Below are experts of layer 6 (counted from 0) of a mixture-of-experts language model. Rows are named router (the router's row for the expert) and show model dimensions 0-127. Each number is 128 + 24 x the weight over its row's rms, rounded and kept within 0 to 255. Numbers have three digits each.
After each expert's rows: a language model's description of what the expert responds to. This comes from a sample of Wikipedia text that the model never trained on.

# expert 35
router:103123140146084150083154151132117114142123109147098128130151127147144139126102153133118134110104151111185103134131151160143185113155084189137152127107143139130081100127147150144125121085122157108144101159185117150143168082146138124123101130107120116122172121093136117103090099116106113145114107120114131108128125138143144154156112157146125127122194118175159131140106089127138141128140
Description: Non-Latin scripts, rare fragments. Chinese, Japanese and Thai characters and byte pieces, plus pieces of rare Latin-script names such as taxa and Māori place names.

# expert 38
router:118125146124135161123158127147132138117115153150127075133127136134183099133101175139100116115118149111106121137171141153108163149172087174171125164120119088131138120140101134122132131124103160123145141152135135120151150152126140132170103114125126115142163133106107141107139147132124117136104102155111136060129148121098132131192131136111110144128145124154151161100127139162148111145096
Description: Day numbers, table numbers. First digit of day numbers after a month name in timelines, such as May 10, December 19; also small numbers in table cells.

# expert 52
router:082114124103118170107153146135118111094104128168155101138121132134135125139123129112096114131102142156120091161147122110132124114138065161120129108124131106127081147109124090131141174109114135136125125166104112118139116099094130098143118169150186109132140154110132101128172106130106127144087118132091120129143137099163164126187158101122128153167163153170089135097116108138156156157093
Description: Foreign-language words. Word pieces and accented letters in non-English text such as French, Spanish, German or Latin titles and names, such as de, la, der.

# expert 0
router:106113125136102148101176131151106163097117151127157118164157143110136167155090143133101117126090158131127091175169116110131179128150082166164136095102140107129100109145115115126174154091119123073143117140131163152137135107133144098137103147113161159123159148099139107079139128092098122127171089146095144145160155121145173123145123143131154161119133120177100139135144147114145118146086
Description: Infobox and heading nouns. Head nouns and labels closing names, headings and infobox fields, such as Lake, Castle, election, Genus, Coordinates, W/E compass letters.

# expert 44
router:098101144114115129118188115150093127151095126117142117154109142127139171106105147175131129148079146103139118161119153123148123160129058146151128115101121118100101138136156124118150119098160111105145153111108115127123172099154180111150090153133138166126156114139156147126134145139100167133143149116108131109116158144114130152149121139128149095142155129180117127130159119135121142110115
Description: Mid-word Latinate stems. Inner pieces of long technical or learned words, followed by suffixes like -ing, -ation, -ic, e.g. anisot-rop-ies, lit-urg-y, ancest-ry.

# expert 59
router:122120124124080139113173121159124125080108143175107092122110119111123130143155182128108115085121130121148117137108139124157141097135099124176142132078158106122137131140138127117172118119134153159124137153151108141114148097135143115149127128100177110136165178114121097059134123115125102140114096175163115110119121124124136095148095120153138153141128121174155166109164137108131101145139
Description: Past-tense action verbs. Main verbs, mostly past tense, right after a subject pronoun or name in biographies and narratives, such as took, went, began, wrote.

# expert 56
router:140143143119104132081161125139137157164117155155119122158127098140116102131138183131120104145139154150124096137092120119131125124145084209186113107133155130115102114123089111148106137121132113117102131112130103128114150099110123127113111132132148102106158114114106123083128139121070104111141135178113126138140108121106140129155108126163103150126147136139110128104121141132145119116132
Description: Year digits after in. The space and leading digits of four-digit years after in or a date comma, such as in 1995, March 19, 1993; also opening brackets.

# expert 10
router:116140156134132151121164113153156174099107151128159099126132138113128104141169122122129113076123129112171125110126128106118106143118121132158144154139148129116118126132128128118170113092113143156111161157110161161139118140135128094132129131117127125152152114128119124106136127125100118110141127195108117097133109154105109117131136150151150117141176125173122114128123138110167126137116
Description: Personal surnames. Surnames and their word pieces after a first name, in cast lists, sports tables and prose, such as Williams, Rogers, -ović.

# expert 28
router:105144128150116115096160101152095175095114158136140120149099137138154123123122164134118134116105194135132075136143144169104157127135046160154147156135131135133111142124088091132136136124096111077115114149123105137100157144122111133114132165156116154119135156155114148126131156136131147163091105114084124122075153129119150108118130102169117153124127110164154126108129106130145123150130
Description: Verb stems at word start. Opening pieces of verbs split into subwords, often before -ing or -ed, such as expl, pres, capt, purs, prom.

# expert 11
router:154114113114094095123184162136104133104100129135093072165095119125107138125127134158132121127141146132155102173150125126080131169140101166161146127146087089100105155140080122113138123153145116119113156108119133145155109116143111103098100116092122162145152149118102154108143133111160097141102107188106139146175142137163165143151113148135115174150141148195127165169123145146133139147105
Description: Infobox field labels. Field labels and words in infoboxes, tables and key–value lists, usually before a colon, such as Total, Coordinates, Succeeded by, Date.

# expert 63
router:097124153134124144106160123190140118143108125132106108179113162115145142152111142146140116129079155138116077177174165130131115124151107160177162107151139089124103091082149123118136149088111169082129153140119119130131144111105150103129108184131123129155125094144099140079159116145108140115156131149097104131121132094130116131168124147167130140129143140185118118128127116104158129132129
Description: Organization name heads. Final nouns of institution and event names after a qualifier, such as Association, Foundation, Festival, University, Prize, Records, including split word endings.

# expert 33
router:131118120105142131123184133179130148129104166114116087133148150168106114119091113123097146143110084137140127143135122101120124136124098156189126092138129143102085137132111124113164157101112138127137145149125086138128099103135150113126078165101146136117161109120109116094158142133118099147139123127122102143172130087136125132163105110123139133135153111144143166126119129123165124132134
Description: Time and role nouns. Nouns for time spans and roles after numbers or articles, such as years, days, week, season, candidate, composer, and See in See also.

# expert 45
router:142124133154091145106181134166095158167103138134136136175153149094131126124109134141150154125070158126149095190151130135139139088154129125156113153125090099129108113153110107127143132089141128143147130142128157175132105103157134100111122122158156108138141118108100151107181147132120084144141122150139140142119135114138100151116132117157132119118156097166141154132126134135142149155154
Description: Place name fragments. Opening or middle word pieces of foreign place and proper names after in, of, at, such as Bang-or, Sard-inia, Ball-erup.

# expert 32
router:141139109168135127092181137123107140147108128139123128119139144123138153125088140127127129074072194129094083139171153116107145135103080183115127111092091121147140112097136121099149148091142128139122127145112120158144110105125120108106115174119129139132131122124152103131155134129151114157085087136091159104130130123154145128154143109111178147123160118129147130143167131139117143131089
Description: Word-initial stems, modifiers. First fragments of split words before suffixes like -ed or -able, e.g. un-con-ventional, sp-aced; also degree adverbs such as very, quite, too.

# expert 23
router:112080091173111111087166129134096186141116125127106068147153132167146139127116129142128079137074161115178075175163154137122177155175116168149120177130101119119139138115143140124174103116122123106162102145185131139135150132113115119102130105110163117158173110152119146093101121095144094140119116152132103124132126097139112140181103129141124125136141154136132135107105141149147131108102
Description: Titles of works. Words inside titles of songs, albums, shows and films, often after an opening quote or The, such as Love, You, Dark, Dead.

# expert 19
router:094100178124126145112159140185145142135105105095150096170111145134151108115098155154122156141079165130127122166141136123120134142121099141182127121121166101103117111124125116102163116089110100096133149184137142126121102118104141091123105163123123141154144130093161129068155137107117098129145102169124105099124136084117142158121110105126107132133173140147116179145129117147120141149135
Description: Material and common nouns. Nouns for materials and objects, such as gas, steel, glass, wood, and the final pieces of technical words like mangan-ese or expon-ential.

# expert 40
router:160134151145104117116150131182135168111130124125121145186133114134110108129104188158106136136098172104121089174159099114139170141111112156154133123145127099111134074137117121148137138094132136095152163135132102128151141129133154100157100166086172118126159134155103123067113127115094135156113066155099109052130152137123124159142115106179150116174171108166162149134125161144113134115092
Description: Nouns and object pronouns. Object pronouns and common nouns ending a phrase after the, his or this, such as him, them, city, country, band.

# expert 55
router:126124143161096168144157117126126160122085112148108131159132145123107145108127180123141094130088149133155095150165127153131170146136077151186119127120116116119123131137150118156155128106101115146148140147182104140166130116129146104131090145113154116134135107155125111119110132139125148147142099150106135096131144080141142163133124130145173104181155117179138143109146124116107147136111
Description: Proper name openings. Opening pieces of rare proper names and Latin genus names in taxonomy, biology and fiction, such as Ple-urotomella, Chi-șinău, Cer-berus.

# expert 50
router:132121108171086184149165148134126121086109129134134107153141114122114097127130155120115104128138120143132142151161137152117133108110079145118144181140120094156105147122157150131164101148116142136120139152186145125132157115151124154097141184110127119101144125168132131087139135081122149141173104098105122111138137166147096126138129148108151131147131094126135154143159139146121168116114
Description: Passive participles, predicates. Past participles and adjectives right after was, is, were, often followed by by, in, or as, e.g. located, known, built, directed.

# expert 60
router:148135162132064157150159146162118144105117156147155147140120128123115143126112150134130105126065146122097125146105108096086140158127093151150143117160123117142123097124137122127160125114118127116139109150125100133139142117165087137110109074130098123141159103129134136062108163079138157135138121158134132147156167134127137140145095129143131161100158119139114134140115105109104152122144
Description: Activity and process nouns. Abstract nouns for activities or processes, often -ing or -ation endings, such as development, research, funding, training, service.